{"n_layer": 14, "d_shared_expert": 0, "routed_scale": 1.41, "router_cosine_scale": 14.0, "rope_fraction": 1.0, "lr": 0.00828, "schedule": "cos", "train_tokens": 311200000, "dataset": "wikipedia_en"}
Below are experts of layer 6 (counted from 0) of a mixture-of-experts language model. Rows are named router (the router's row for the expert), gate (a neuron's input weights, with its number), up (a neuron's input weights, with its number) and show model dimensions 0-191. Each number is 128 + 24 x the weight over its row's rms, rounded and kept within 0 to 255. Numbers have three digits each.
After each expert's rows: a language model's description of what the expert responds to. This comes from a sample of Wikipedia text that the model never trained on.

# expert 2
router:123146085108107120143117094184112102130149189149163133107108111090080128143108095176145136170135141162132184157097135090155097120145118131147120142108155106110109083149105137129144127128142144118118090097119114137129130125121104142103099152088106111133162099111165123135118112155140144158095140120151123164127085145124125129110187159171174131144148146135148158123121109148115105136159155084176158123127116112130093185160149121120137121142103123106117151168114146137135123103098110131165117113131134134120146125122159134149148079098145125147137139101163135154129155101064130147
gate0:110107087109108137125106114154159149085110155158141091107095137133088139118135127134108162148138207173166116094130095184119113134154136129146146154111128138184161140095148087108125119105078099122119141140075094121135149117135124089133093135105090136132083142130103134129124129161145156137124123142161147124114117129145145098133147090120168134082136150134130150121138198103109113128144139151129193104134124113099117146150143184112137136082131147124146116116110139134131144137113096107081169128117148137139101109151097161126135154125127124124158093127115085116142152143110134118
up0:129084117111118139124074127148130130126148121120149142109102138115130075093136148091090180123159115129148108135173135168117130127145134178121126133135122133124116116122079131123147156131099115085166158134173125153096159066172115113128127111168148126122177080119115128101158093119124126103096146108176115149153180112165113073177127122148134118075090090141136150099166110116138118109117142155162134125157140078136121126130136071114136140126160101136151112125138131142153130131149127144139122126143136164132145135149094137117100145141137127147159122128108172121136124085107088125
gate1:094093160141144145133138140131084125118138093136130119112106127112134170099127104159145161131179108108075114166117144142120113112144111157132166150143143109116134133137062140123096153099121117162151115105074153115105158145132106120101098151116087123126117154132186157118123116146088092165131113131110111149111141109099123110123155121158158084151134149125092139096092179123104122090136129128145153123119116069116126144135098096151139130111108136125143145132153170128121125110104129139126139168118152184106115133119142101150115084176168132109121088160062111102140144151140130116
up1:126105099102125163100131134140121151130128161167131142157102127103127138127091143164171080164133132129144143133129124106110096130109166146147101097117105098136075174152101133128104136126140160130083101084119154136092141109143146142123113122130124148115143142116095185106088099144130160120098143102125142150112127091119128122151133150138095133144139150092096136142126121112132117180135140154105129125196173149133138129160154147130128117102116150143139102114109109139112155142138158188154130148142136133080146095097163145095117165098153137069126156076135124185085141124143110115
gate2:142097162114129204165121137124124108130112119149124135144106146119114124108132124136111201133073129104148079158081135119072125156149164137100124118149111083176177118124120091146124122127168126142118138131118142123138107083169129126138147106135125145089137121071108151092108112095079104158105104123150100143118149124141151125110144096118122147137117079086151113119097154125130119161083128106171149135158124134155108146145136082128105118161120145123126141141107122119141104125160172128132170089121177062111166129121135130124122125123143115146146117132135115152114133098132142131
up2:128136166130140119051167158134113151077109162160150149140146129124120107124109105139118074164143125081125114115111150102153108123127123151113129125102120165095096110113107128111145131179105172172088154148114168120165112089102171139141135089163126156156133153098097144110150126136166155161125090126117101102125143110107120098160111131153147133109171136115144112119119123091130170153111132114146128084099161094170121142127109125150121145113138110117116125136097156146168133125122098136140175159131088126146121162141097122125101087131136153123135158148164158118156124135082125130
gate3:174167157121086132133132103144153154135098192119107167118127125092141191116148125132145129142111135106184133115163110106166116137174098125138141118126129122086138113141122117127093131133125140089117146138108122115152126110127087140149130131139088187118138122108131134165115114131142120089133120135182107110132120124118076186107137132131083146121142107098165103129146150152118129103105159116127133151118149126125144095163136111095148093195126122150150132151086107091177157140146138120151145113151110189124130104095166140112123119110104105147121155138108149125109108105090104171
up3:121151148149125129103090181116107129133095167093134080186097137105164129127144118123095153137158151083132155128129092143139129133142077105085121148113151132133103145089121140135094137110124116078092040126117144138138142151112117178171136103136140138108128097165126129113135101098123100130134115114172121125103148121135116136097161164110117119148127162141137123185133131155127113142126116099146136136153149101125173107089086178161101088167170118128122134162140127114143121152122157169140134128159115137143110164118111124139100120131160126109148156144107129140164157112145107123
It responds to: Spaces opening table cells before numbers, years or scores after pipes, plus opening parentheses before places or dates, such as | 3, (Paramus.

# expert 29
router:138116102106103179159097106122138106139130125125122143127107109121095170126083074160120112151157110150101145120105120076107148123133139128153132116106133112089118118154160142145186151146156134122108136125087127122093124113174080116110111129114124107153124097134128146098133114121146116153151129098160161132158100142105152119110174153108133145098138121110150120143160151124125108112118151108121149157120125098132104132121150119163145094113100151149128119108110150105175123143099130133110106145109089104139138162107160134101173091146163089168160160079117170143179123145047115136
gate0:140146147139125122109128129141143139084128115080133131139155159160119096138129099156110134133212108161122113125125159149124109125108134109093128102116133116178111151146131125117117162097115164115114189080168136123095133094157149150111132115112126162112151087105138169140147160154106142100086118102083132139130116142126127153196074152096136115090153149150117126127144136101159119105142165143143106112135135138138117147157178079159141106106144145145156159101152132099109129132104108163132134129108146113144130095141138118152125130148092119122137124144134145117132095045130160136
up0:130134126169145137113147144108173112111129124148144116098157151131098140091123120126133107084136161108138146182138145103179075107162185101159141074095068110126175159109104120137119139127101139130179115138097119168116148085106121137109160125146102130139145143169111122116094094153133148145108125167153141122110101142162116152110191173144074144123165149122105125134112115133119143169126140138138149127134133101121146130114119112143149139126160128105116077124102114184113152116104130088084088094110140126092148122131129127123147125135103145122096172150144125128115146142133152126
gate1:102085129127118097119071140131086108143169097108120116158124102138101122127121154084136140172151088119092106126083154125111179135103149120142102141174152112104114117145116153117139145150142113147107130122135095117107099166145124116127118123130122118125104074142129151144155141155143145176130132114130130113120092133105109139132132108164145164131137116113181157108133125080108102100160164141165169119134108123095146125115133115094169152145132117095128099116148164095180126142158141178141139114114118113098114126167134134100132106187074118152123067130122125133133116116080144166
up1:128130171127114073137135079116103126108177136174146171146157102135127144114127115116119166069162122096105164109151124128121165095147125163148114076147103151117140129162132155118151110129141139135098141112185127140122194114127133138105127134157171117115139168066133145093132133100117113107115140152150124135130134144135153086094136083137107174092068099128138131140132119141169122110118147147126137153110130092116122147114161127123110153126153114073125117123153131067158133150123111129139101127113123142134157134161131129154147123109139147156105157156110096156143110135087165129
gate2:109108163164112150135130100109149138127133109103123125116170141145082153101114109125158120074124146125107087162150109147137102129163177091167141174128135116151142122153121137126165153164133150149156111113115094107160127143110104131138151119161140149106157123154095119115134146142116114107124116157154154148132157137130127096143150152113119131144117139127125163112102147134112153153126136137142146137117145116111094103118087141135160123118120175080095113141116129144113133120033104107155121106118118148107133125102150120062106130142088125176186108188081166114152139149087110135
up2:121133117116076118166163152150173125091108132146078123154137107070096140103103183111106153151129078150141140138094106125110141131073124105097097172139121127161155139092161131115135158139123107130099103131151160172131087108101118080109158138101163113114114102115162145154133110129124138115148134107082130124097148133140103132119104145141114134146110108157134121109094109091111105125107087147153129162111121108177131163134141168102177135146122134147138129143111083125132137169121126093110146113165144124129087138137104184159114115139114134095113107129153147109133121166150118155
gate3:107101084116101138115098074129161095105161126132124070126109102151117120124129141161133137116147146102107139104187107109117087148099084157125121112111145147107130113121113119135184132102154141164130161109127189162097138109133106136137079112119116121090177134140138155098130117127113148102117092143097128128113118113115149071112116117155109108138122144138097129143131151105147102097126126134122131132126139130094139200084123155161107141138132148147108109112157139150105129108112140179124085138071116128115144124133098087119113158177156088131132172136100131114149139116122112175
up3:133162144107098166135113119149104116161116161131111136181128119142163152183134116104125126116124087150083098136072093124157142106114108132134178108105156108150114179117140120101058123124123167154115101139119103101123129137123152133123160121130118115144116120129102186145115132145114113142153090143117139107071166109116144131128142136060214134124144119107110127095139137136107109112125150160157145115113140139112166154149100147147150131131098098155153162145108131126123149108136122135140140115129118137161119102128130124170091138105169120134120155129164155145122166090153150090
It responds to: Prepositions linking a noun to its complement, mostly of, also for, by, with, including, among, after words like part, member.

# expert 12
router:134159102100111153169134165130149111120150160147160102130107113112124139140099142133173098165145148128112133156087113120121137112128109114126083124087133093110099121157119137080155105128119172137105158131112109145117099131132131177130120119086117110096145112127138147150118073121174148148091136140126150167186113120103122162152178138167132106113137141100175124130138119163126117118124097102140152155151172138131107117157145191129158126122104112131149156180105175118158147127119131123108123158132072114118138135090119163098160143138092087148117155105126131159125099132090112132
gate0:132136114114142117156161133164124104080125074133106105129178078099156162131168164130114134081117128098104143129121138118138127125099134176137105139123161088165118158146185170120096116158122166114122132105148139128139119066116130159101103137120189142131135131170144110080141103144138126153126113157130148127151145136155129091148122076162167141153130138152103098132100136126143115098130117097124128145127096103160115133169112090143106125172094109131126125104151133137150118110170117109132122136156132131149099149110160127124089140125174088112123076132130139124154123140134075133
up0:147097107104129099155134141146132107160108114153118126104156108142123156129147111096110134111138111110136112117092085133136140107133117177112096085162096122167136155107149095151121143146127143166132130096192113182124102147123121151112161115114117123088131127104147153145196144128143129083122121121117154155130130107149066073121122131172116127122132142122139170134153116106098133095098134148097094158121125120102136140102111121119138133127151113160165152120080125099150138139090081121097095165127148157173103155147141110129120114157147112130167180145138094119126123100111077151
gate1:068148125123108125161126095106144111148115182123117132116103116146154164140141120135123112102129176130131203120110143119123112119128127069123134144106147114133126147144128130145108143143115131092172108148120118166112080064145158132118085139120157141087168126115125080132112108058094089139148169123138156113126123122098199118185110113165110142119131120120094118162108141178150126117137118144097113127125118115151161144136164139119161119169110132177124149117107149153163123127121101119157132149108113130094142164129122129141116163093154119136129127132127126154130132106159124092
up1:123114145106148201107119139138070157097131115129165105156169136110107121160106160101162116151128091147148117136145141141122102146144107156126119166112136122119091126098120154120134094146152153117111143124108122190168148169139144107163116114105089129169131150152117143159098114085175126139193130140122132154114107114137107109149131181124128129114116124100108174098134093127090117135142133148141120129122112121153129075122138132078130143135110118143158147144109156151145149169125136097084129091118083104131138174125143137126159115103076107136110145117127120113162129111084153100
gate2:107105158123108109146118180115164134093151158160194134136121144149103118086093104112155135137166114126136034149099105119147098142136123131090118168109122148144123170163104152097132140147116130126141111112173105142147119132152122142180164120123080147140163107126113118089125110158121116159107131158123106083121125162120148137147126104106145096125140154129147106102152082140110126136161120128127109137116130129144109108077115162154107135099125132120140132147124163083123149117074149073112127143166138159158128097069130117124117138133130164130120141118138114161162110118102148122
up2:172121116117094124148094109130120140130158146128185113104105130167129173137079121146145142144097135119142141126100158122129139120144131113151120119139124143132146087151108172085118121137101146091134084139100132144125136139088141102120114124168160129132083134144122146148139129089140147158188136126148105105106171182114126100095121076125118110124142106123103128113074134101164112130130122102096092066151144100150085174134124154150152167159104088167158113149139116116081141150137079134145127086121140156111153145094131119125098100115148167144105106112110135120113113118143113120
gate3:132115140099141155158122162148097120131096156109138097131155089182130165100112119118172092116162131122105097129154095125190113110090136110123103153108147155122112148175132111145178108101137142158133116132137102126143153163120102093146159146110152123115136127138082143128147105099134097085121148118080159096129154149154167121159102125126120141114138127155139122144131083145156157159115086138105142099154156129154095140148091142137175126129111119161145143168133175166150154115112107126135132159133119172125165164112145106106153085147131121160176108139152145134116162123118154124
up3:124131109101121124133156169145132132123154170102160094080137145098080139116153124096106117128156152130139101128127132150150099136163088112137162152161138096110123092121093123178130125116109068152105092095127090087106123123075114115118147122163126183139120084116088169115124126076157119116128154109122143133107161141123129178142124110138133133134134106120120155139132131141130100143127128067144114091105106124130108148118115139132147102096120118126140133153150106117154139139110063156112132121130213128135107125133118095099124120134101140130150084099113103163117130124121113070
It responds to: Counting words like two, several, many, both before nouns or numbers, plus spaces before ages and family labels in taxonomy boxes.

# expert 22
router:127151085128105141108130145147150117110140127118154126109100112159133117175110090130180118104124115146111150151123174131152149102108126103130123129128143114129124134111136164083125148154146158118090104129118142133095096104111114183102088162072101094100137095136106148103122108119146134142129136109188127122149112145136110157137111106201103142111155125116133103151138172112149095088138119068111162119128159098154108169114170112130123106129109155114111098155122121085143139119131154099127127087114090112156123095117121122102161072113157097141165159110111144109122138095098135151
gate0:114099114122124126097124101109133149141129129144184115127140128125087146156113110170133103143117112129069116120095116105169163134110159106142121129101103139149121150129103134089123151119158135136124120130123122140112144179134142084143149144099138118135093122109124123091098125121173128164154119128100083105152109107136096112205091098167117111127118120129113108090045117113102128106148115150179147137126145113136106150139182197085158129118157139109138119111107161155100137132141147152101141152140122123158170121133108102150137123128112061153107127125132141126138097103115123162
up0:139122074125107121127083140146114102124136126107088093145090111111113124135131111148107132083102146146107128103148115135068125130128106128119109129182166164126146095126117097121152115152092088114174123196130148129155084113092104098157146151160134159151136145162130112134102113102114173125126124113160132135140126119117130127058159118144140130095137126168160141117121106150119104154135145115099127128164137125113087167089153151161066111121084166158117152142112130170174137144124122096142134150147142103169161134137113151114139136107107126153119127113111093127145160141144106150
gate1:078086136138143134103122116148119114128137164130107132143163136151113118137129117081137155117165135185074142114131116120169120119083097120135120088143124083098137135083120145115135121126162143105108122144129149128120099096178132175142107139139126141121083113119136177155137106122115137140132178103100082127140132131132100115140136131118123145104129148089128116134099115149127135126102149127107131075107151145160146108156060139118137135088110152139103087149155092128129164138145146077122088147142125167131140159112148132140146118131109139102099090155111153099108112084049112109
up1:113108159121114125129132114195163077143136148130136118088116165107130103110155126109127164115126103151127122119125129118147141120124126130153135122155135163088137155139103107134124133127172154139163189155131102138134171153143120089127141105095143107096116120138141161167089111156136166111109162140095099094118167110121102111167111133136108148116084112152119110138130133127092101166103123138116168105118125104062154102142119123114185120109105160144154131162124096151152157179164116119120130144116107164149111155134157115086091113106139150137056124114124166113127130153136115102
gate2:139098086062116120176147119125157101143114132104143115114092148148174108148106133106147057169140119127087116113119142094106129132090120117102104108135143120114134138154154130118130091110136141143137078134134131130134078137144140123136119102159149081108154145155145081125128156151092088121086153201089132131180121185144114126121148155145179147127133160096138150112126108106147122124165129122121147131148140114116144153124139097117134142128076137114124146138114125090109116114109137124181127134117125095116125118135117135156123134171124140133172088094135139168127108133125069145
up2:116130157152141153161126105134153143160101163157154117118109094171140081073110091170154106097093125130137155097106115137131153132105083132137107127157140104168135100089138087140140133128121128130101104163134096081123123130149127125130167146103152110158159126095125127128133112114115094104126090130138128124115137143122093095123069139091086123148122154123117093107134142138132107180120107170153121149143179126127149120131149154127126077146113153155098113098109063171146145159122109128155131110154104139112098145142067119146133155151065124151119120113142122137100138116125150120
gate3:114121116174115127104121125150112099115106099106102166123118141089129137114109126114135143127111151119073154131085103110102114145080084163112138148120116134130096103124148162097148133090165104125114157091117144128157111094119118125155109119081115122144138132137143090106139170122124100124100143150119113141140106136135120149132050126180064149088133129122109119122120155116140117112122166125168096109130124132161092173131145097122149079109142158139128100094125110174118118119166155139153159112125128122145140083154131151136108124123124123104103110108109096158143099113160046145
up3:127178136121114100131135152136146119116122135128148145123109127148124134150131152147149100131127155102092133128146105146112124131120119125122145161187128115138108119086125134110101125116135098088149168100094078178151093176103139101131136130117162134160082101142106137093117140096126140127088125150124140093182108171114110122143139130120104142163092134107126143087149167141155094064125092138186141145115090079127098182128162149127138091149096118124117091139115111156129095120178174146145128114124188121143104146153127123131116103111135123128106119101122143127174151158138133126
It responds to: Newlines ending list items, table rows, paragraphs and headings, often after a period or parenthesis, plus some adverbs like first, once.

# expert 30
router:149145103124122123142067110145091107129152165119169129131117101105143118118125091127152093136134112174085123141114142129184136134144117129133122132112091105101114110147132116096126047149176129129128154095091130119124093116149106111097135173099097116145149108115098143151138123159168071156135125142121097112168124168106132100115131172150145126087145077110134144146127121142113121115176102122138120153165136123128140158130099135129174110142121102160116129166126136121175123114137157133140162147126099142130119152131163118129149097136151091131166140105154103179167168098110123154
gate0:132112126178138125105136126120121122127161178120165161137132117130124124153170135115121141164097080127111189126133114118126130120142119101093096106102122127147130103101099127109162133090130113139118074113158163101123133130120161133110153149081144132139106124147144136146129163136128107125159132124139103166145124187138119105117150143177167165150117110169158090135079121116166121102094121094107194167077075117121107135126061139113135103097156108133143132132115109148142145128124131123155122098117153135111119082136170102139127090156134121145155112099129135131174093142113153132
up0:139110119146107168120158105110131155146081162146172126144187124119121172122154144168126182135118175083196118155121158145157109119143121125153179148161137142138122113093106112088147123104094134112097112143134150142180110104148113152159113113150119112130126118156113132136132110125113130178130152142129149083125159147131123134141126104134134133089109140082100104116092151124107105125105112145136079118117110142135086150147102122116111107094162107075135132132087116171139145157102147145113142159139133129117123169137100119126124125099121115105148109152099169114101109100089165162
gate1:113097102123079120078140101167094133104109154108121130139113150105148075118145089122140183156114087094141143139129125148145107146161155140066063144133123140157112121109122142107176144132159139139096142127141131155086079124133081098148152162104127108167179126124146129084153149163152137137128122114128146133131148100145131116129108174132162121103113134103158133098129095166117150169133164133124157146145117155171119110101145118123145086112150142140103132128138116110129154137120149146096112156148146125132162101189108158117099132142145124140123087103087148147137146148145125125
up1:105119068164146120147117144158096114099159087138159181143120106186112150141129119113144120143127128093084104116101118127097125174152178087151120162078172130122119162127126086099144122112118132139087130138106117083126116160164155157146140118124118119158130110147120120092129160134152150144142122110117160133132114127114129150118144155112111153151114085127123115113103128135136115132125164121115109126116133180124055137146101115159120184174124151136125133143105097125111105137137114141106072154078106160160117093148127141110143136158122132153150121121153099128117172101116080131
gate2:136169137113136135125122093108139126094109124147129077138077164174120096091126124096141165143120147093100110142174140123118152158152178145153092095108152121103150161174128094155139162113167153103107162168108120103133131121114107112112137088110100099118092128141090144128123081107134091119152113167151183133083125138136104106104155148097146144176138078067133143137141103117141143106151093162095109075090070146127135129114137136122131125113120129128145139146130141124153136152147097136121109135120125104129143158142140132120118118162118131150124132136148148167140131160110134091
up2:124133146163106124150134149088131126118104131081115122128170141098166162122104145112146163154138131164124094084152152117143136104086125137150121128091147115088083156134121098099081149140132124124115118102107063130108112128097160083113141143110147130116153136099099154144145142114112098100139129163129092105110117115141096130134140132121112146087106100151083144154123100144160123106138164117153100096155111189114146120126112123145114143091152148119080187113175148104161165117112075142122131100102113151131169128129126128107140096138146075148161156114138149129101116133102117128
gate3:120152137125134116148142151113101105152152142134142128130107089104105117131109133113096163141138158120084096102164155118107115147110139079167085174136122127144117139115112128115130147083109153117082075120154158177085188117157115131127119181172129086136168154153162166097130117141173145116149103112145169115151149059107138121140141112108137156105147159102143095116137117148121120159146125091140122135111156151112130109136096119134167109124178167147127152143155107138164127110111110120124109146131132121121118120118105134145137159133104148144106123144080125104162074149129160109
up3:107124135146130132130132124126107113084112130129122157115160156155165151126138087142141135112163166159136124090072145082118143121123130114120127166137114096112101165104114111123141140135107135137140161124115096076148152142110156129111116174113162187142123099148146119117136138129090126079127145116164099150184127169131134143127091172125130150126183142176117151080114119124112116156181102165127156135126150093171108115155146128068086128111115130104131107101146108107071129104163143134146143141130105120136123146151131156133121129134154099117148124137152119111069141116081124102
It responds to: Pipe and semicolon cell separators in stats tables and == heading markers, such as between season, league and goal numbers.

# expert 4
router:107114086094123134141117145134159138085166191149115138129104141129144139134119143138140107148169110190147163170127106106123101127102070155156128137137136130159120110157176138133133116150149162155089163109153142122110114102131134150117118115110134129130160135106147180118126109141155150133119102132184132109162098113135145125094153156212129123125133107147152128152114146130118125135154080117148109129139145107165098147130172121103168136105131158145146140132142162119173149125106129104116128157049124126125103112092156129110165090163165121151138110112139137166128150122125138124
gate0:150172150120139108138071169113160100086094096128073097113111119158125129114111137144130101115139149156151143130123147124117105103118103106161120128126119118118174144115169155110134099093175192148089128141172139130140134070148122116175109152145149102135098122171130146168151144103146151115143139103085110128152141133117112155128111130186150113095103151106094121127157140118161127140170116146125111130110121161095102123133115145087104117149087121151107149134130165095118151097140124135110122101133191138157081137128145141120148144151127159120146120139145127080135163108148123142
up0:091115080198104158150117142150156104134115130171105104136116118132150148127077085102125132130114145122145160147166110159111125113124131116138102133122090133136119147105085134146121150141101112186125180134116131136107108133149121178129106139119155108137138138116174106082168168114116147105111106116142127154120125132154143131140120131104162157148147169121128070155107076134135120141122114150134104167172092161144133141110088140089142174081099098152106136133102139118140114135200150118106142151158112096148134082123130141144140110120122089139114117104092121105154135125123127140
gate1:120128144096147197170139132116170129119139110110163145198119098146120116128099116100170116149123102141127118182138096129135171131146123133145140103149152147127150145146132121141164091162096152130114110159139111126139136121132139115099125139083126125132137176093147141133100134134086165140146158125137131126157128130132124139131148088160139120151123150146113135138118103097181147148150094145147122160130142102106126098139180073136178131156157119104119163124107176137097106124107128139129125145094114144107131098148113136134140104117139090166088116117147065080110098140130069099
up1:164137119170138122085146155075129125133109091127137160096097123128081091076165127154129144125174136130102128096161137133128113159115173121110117144114105161135142114122112129182081151156124148168098162128092153116163128109116126158144126132111127130131114124149117097158120170115159137131121130119179143092157149162091102139126123148120153098121131134103093158141183134167178110127127156201131151127110133085140145115140123151155117097062115117139142126124081125127113151076118120109132128121127113123151112132165143132120115152148104150126130112119155146113118171086132129106
gate2:136123104130120082103091149126135096138090135130088175114146122135141136090162106118128099107128141107170120139174100175112156118131116148150114107127117166109142130156095114149095130127182113068106121131120127115122100140130127146114110137135143108187112117112128175125084150152144080158104138097127127126134090124097131139164097129178178129069122116095143154205133097135116151134133098094119094138103146151107131117104117145124156119159155104132111129113145138129151119168132134130127127124164129176152140141139084130127126138126115059143107112137118116147126156141077117130
up2:142105047120171148117121098113184139087125139116095111133107105142138102118103175125044142147136114175135124144108083114121135187127142135126113153068105142148083138160120128124122130150151136106131122117105138160118104125113101113126133160152126095116082110144148130105135132074127132121121158130162157123123078121177143079150147109141151178122103096103130156124158168144134114130118114119146107127129136126108145120118112160096129110151123131129135149162151125146150150126200159146107133130133155064141135135118121120125124111110164101125124095115149157134117131122112123123
gate3:104093081140155110151140113111152114129134093089147090105106104176068147102116125161133110110121146119185178097088115107150091112137145153133093147158127140130094152162171138105108110103142126180129144167129115147151115128102122148111128114136110151115128105111151170154110091132144160147117125131157113095140136122121169128150140173138101102132135183114103141140126139114140166126156120144090161157110108083146154135117154141166124148117106115123139157119147165147122060118152164122178140143119113141137131122111112144128144183101109113117097129117108166133119137125162161143
up3:139121155112133125097129181151103094119147120128155102153118116111075124146082098117060121113158111127106170098136150148113140163108116144124140099111111143114115122162134120140173093128111073109137081152134145115113120135122154153144115133134151118138157137142126168110185140148130098151149119195128156123124120090116106164181125100135120148139113102107123091105162150085098121168114115152130108121138130160138114133149089123146132168121094121111115122161098125102109155103153150166139114130104179105139138169167133122124097118146109180139153112122156153152144156128103120098
It responds to: Full stops ending sentences or list items, plus decimal points and line breaks inside tables, lists and coordinate lines, e.g. closed., 3.8.

# expert 10
router:146166036124086111113149140103160106110150154119154090107083086129151124143114098115133122130128114171113144154097082109132145114111129108141120176115087113146123109121130118103106124143166173091141126132120125107129162141158078163113128119077116112133146098138147147113125110117143144128119137098105162151176113144136135120077096172141144149138113118105149111137119141132124124140122142108115139138143112120114148161140145125136180163077119189142133121152081145131149150141111136115141151147126105125114137144067146091126117101141112154101163123086156145171128151138094136107
gate0:089123096130129094076124134130161144127101126159174120141145119145132154098128075171145113091113157125125152102095103109128149134115132089160127122103120156096108105141093066113141184121088161124116125143154129077158097144137151113085156164110118159168137093094149134125110159104108096122150159120153134168125128148130136119164120167137151136101124152088135140136132080115151121124151118145132143138152136128167148113168141111166171132120155170151094137135147122123102120126120135081125151168184125092103129137149120117165121124106132123153113149124165128132127162114167135111
up0:159110102108162132147157141148127134132118161121137182128132095115154109115090164072115158170139105145144128098097104123135129180121113127145089157124121115093093145118126096108126123110090096120124126153128141136144155114172116110123106133112154137151127149127108103109112152113109170095162099160138129136115128145105140119114113128138138102153134111176122152123132105122130136127149084149129129074156083084134135120185177165125118140132101086080125067092132139115145150124096107089114150132131144097114105146156135146151146099145184111174141168122143136125121092149133094088
gate1:107109183091086141112135136149123134146157089139155122119139116164158149128151106095090133113128101105115171070093127123111158108126112123152177153105098114136099112117150121101122110078142133111092125145122118129146082096121121127135113142166134133151102150091129110139121102113148124145139154141093153143163099140119148169110106162144179138131151139168129126119165158115129127077157175130168125142122142104120129086131106155136145094150122132099136168117141138134144136153115115143108125149081112125094183151100164124122188134157110089156095142163107132144145106090107134097
up1:169125142161139126165174164090171099144136146123110100156147112137138128123104118127125125138111167139137157118122096167106135103147136103110088146113089142156140150106116112144119090129125132101182124154150108117112128111112104142138093095119095117152161089053100115116118097125141148126113144146103168107151124108121187116088117151158143135147137146135176159142144153088127152115151124109130141117122143116126144163120125115144174123090108159125139125132101094130111108138085108143106121122164066075166153126129125141143121130124118159136159054158153155124139090117126152130
gate2:114153156094105130139102125117125112170138128142182092176104134083114118177138090101078165127135154133145093128143125154122154103138104128096106143145124117133149150128103124121144170161109118155156104092117159183166103184095114093105124124125128152114171112120119144103128132121135097076097145159133113138148153145089137127163136141159125138135133136128124108118176112103163168152115115160151116109111126137132114121165119085121142171130103174145091156156146145063125109144166121143099143148148107136147128126130110123133120096148136145140151153118169141121116168154131087104
up2:191128133149159134092134178124107114088151130128082192124102139140156122155161089119129086119139167114052125101099164129125104121117134139148156130123113108134113155110146115101142116101114136085088130120126128098101149158156103136125135142160082135107122125175117160171105156094177144139108129123110097096086112141171149145110118077131141093122128145143103169111114137119154132108140129151119167119158147134124106148116149153123150111128119104107149140124136116105134137153112155123136116112122137145105132114105137138146119159092127146134136098154067132078082088118092118118
gate3:136114149118106121117163159124097119124158131148183171146121185100100110149133129136134062148110145128114096116112166117150101125137138147117126092108093116141158161147127100123100126097100130117144079140140136139097126098134107127111138145125077098120121157139117196124170100150107088109124148126155176112171106115155102111076115146113133133136089109122145179118154112128154133151167112065141163094121119130118138142102116156122175146136134167118127142106158120089132178126104129138129131132155118127115113108127139084124157133156105173107119138085147139135131137076118127127
up3:119100161097135137138113193177143120133107122107116140111078107131098129092093143135136116098109134096144106094079129176127123109147150124149149128103076196126113135119095133109112127116124145129123117142126125116126135113121138144132137153152077097112127120151094175095119112126110108147160103163134177113121146151157068139125084140104167113094093115100093180107167144119165145137128143120117101150123131089140124126110127144106120122125133121198135154109140126120121200124135136157084153128166152114141155119126150129110116113152124146112178130102134141161142155136123117116
It responds to: Colons after labels, plus on, at, born, dashes and degree signs in infoboxes, credits and coordinates, e.g. Total length:, Dylan – vocals.

# expert 24
router:149161127075130164126132157145121080143128173141168152091078114123143125135099112137140125130157097183098155130115128131133156173131112123142106125104124090106118136129134126096139148126160122116112114114110119132080127134137129128118085169112099133128114093089126102137088109096152137111137152103165146145164105163082109161075116160149148126127111111125149112141175170134083100116168139142110139162122153098147148162155146098123127081107111147146103181127109117106139098154111130096097119153074132110134134129115135139143130128111093112165160158089112161112155139133138109160
gate0:186164136113143154102107150163168132153115115130125063110118164127116155108116180171134164142104132145139125118111163135137197132127128183118171166101151148115129119099148153147119144148108139103114134148094101143117148110146106108147134095113139115106129121127126147155143141132103142110106124138134112087133149149107097118137109144147120080139163150122129122154103161153113113090129140113144146165139147133155122115129174162125148104137073139140108146134128164143163154111147095085100092122098143128101113086077122117146133136166106160151087093086125114148170104141096133140
up0:168094121111148125103161096098086112158108139124137150125164132172158135103093122160113133156149150126146115166120101108132117155115143107126125094167118155124142096150141124142152127153123157122117121138134072131103112091132164118127118124052109124116133079136101111109106123116100142127139145142189179148136130131167160096130142139104107114103141153108168123131111143092112142107104120126133073160152129074075094114119126117148134148167113156152182139152106147113104124142120147141155115163162108156106146091139100142128151138115137082159086136079121123125115106127150109121
gate1:143107126090081103164137118143139159128131125097134122144114126174149160152148190108120081152136131125143141116137126096127092128131167122124147115137079151124118147191117087120154095120122134113167114116113132121140187148130109147100125095105149113136129114114161169118111105140152089123099118110139148130077128108093163144128101129138120133059121115140115149116147095086150075118138110149119156147096086109136104140137122095136124121075122117186097130130142111124105159137197143152118126122119138122149123131113138162101166131136110134128104139138089154177143125161096140101
up1:120154088099100237117134124134126153148140136137143116144148107131176143136123129102114146134120143138097117139126118124118083145086115113129124138125139106150112165128144149148163165167098129126160107129127142181109156117173137142141089119137111120143095137143127128133168131076118131097110085135120113096095123104122135151132131101120130111129128161160137129134150086172164116096097133141107168152123113119102153119109116177121165143095140145160127120110175077124134131185119181118122120171144134136116128128134111095100086144169119082161128137122142117103149093138124154125
gate2:137169144128084141093133131140142118113124174129121115145122129129112109169135144119182099166142119132167126109120133161108116170131144099114129159147069142136186138141131163119143081144161115131109166163127104112088173149136164160111088145140121089109138169086092120136089126147116132135102066132141163140108089171122113143124132143148128161122148151117088130143146148160109142122153184172144136111134168140128106141136130101135152165106131123143143139144177131171116137175116120126135115132160152167143136149122089160131170136138132125160109148122093123099133144146102135108
up2:131103111106138169114104148145102112126101114174139104129100108121142145097120127125115119090109149136125140124139113120184119066102083129169130097101076144094116125130123103148139116103100162146140135105115192185094088142124109129100119125108132149142125127108148114109143171141109121110126152134165148130101109078183142144167141128101181148086145099127118173141135132092114166137108123127091178131164105133106101109120123142118140118119149124140147098141130083153123149136117145088133103140128096097115129129151139150122141136160142103098129138119168121117112142167194093113
gate3:162183154099123100129156145101145147165127139152125151138156146160084129102097113115104124146139136135149101120117162137157135148149094132151125166104122099119089100139134102186164169162170108122125127109110126084139142139126072112108108115151107167132129127136127122180114124146134137087119128110110144102147146154121175142149118144145167152112107170125199136113074145148124122164110152145154120153087126117152093099123129144188128132143097139144113142127148156081152093143105163133160161145117114115116140132116129094139119151123128104154157144092095125167128123101104142114
up3:113152114129126180087125097153135084122134093111096127155094133112148154136095127122185141167116107108143137090200121167111142140091094106143165148145133152154146093116104116103129126120170128169108158129135103144182112086138148115167122153135132119118122154146147119108129163164122087148132129120125173121120119141124112149107106121124136102178129089097141133168131125131150104098079119106135123095133144153170132141167116119129148111130116151080155146151158155136141145094117149123120108147118105087160129130134155109131121135082136149124115116141176112132117136151079145189
It responds to: Adjectives and name words opening titles and headings, like European, Democratic, National, Live, Basketball, or endings like Sec(ular), Tem(porary).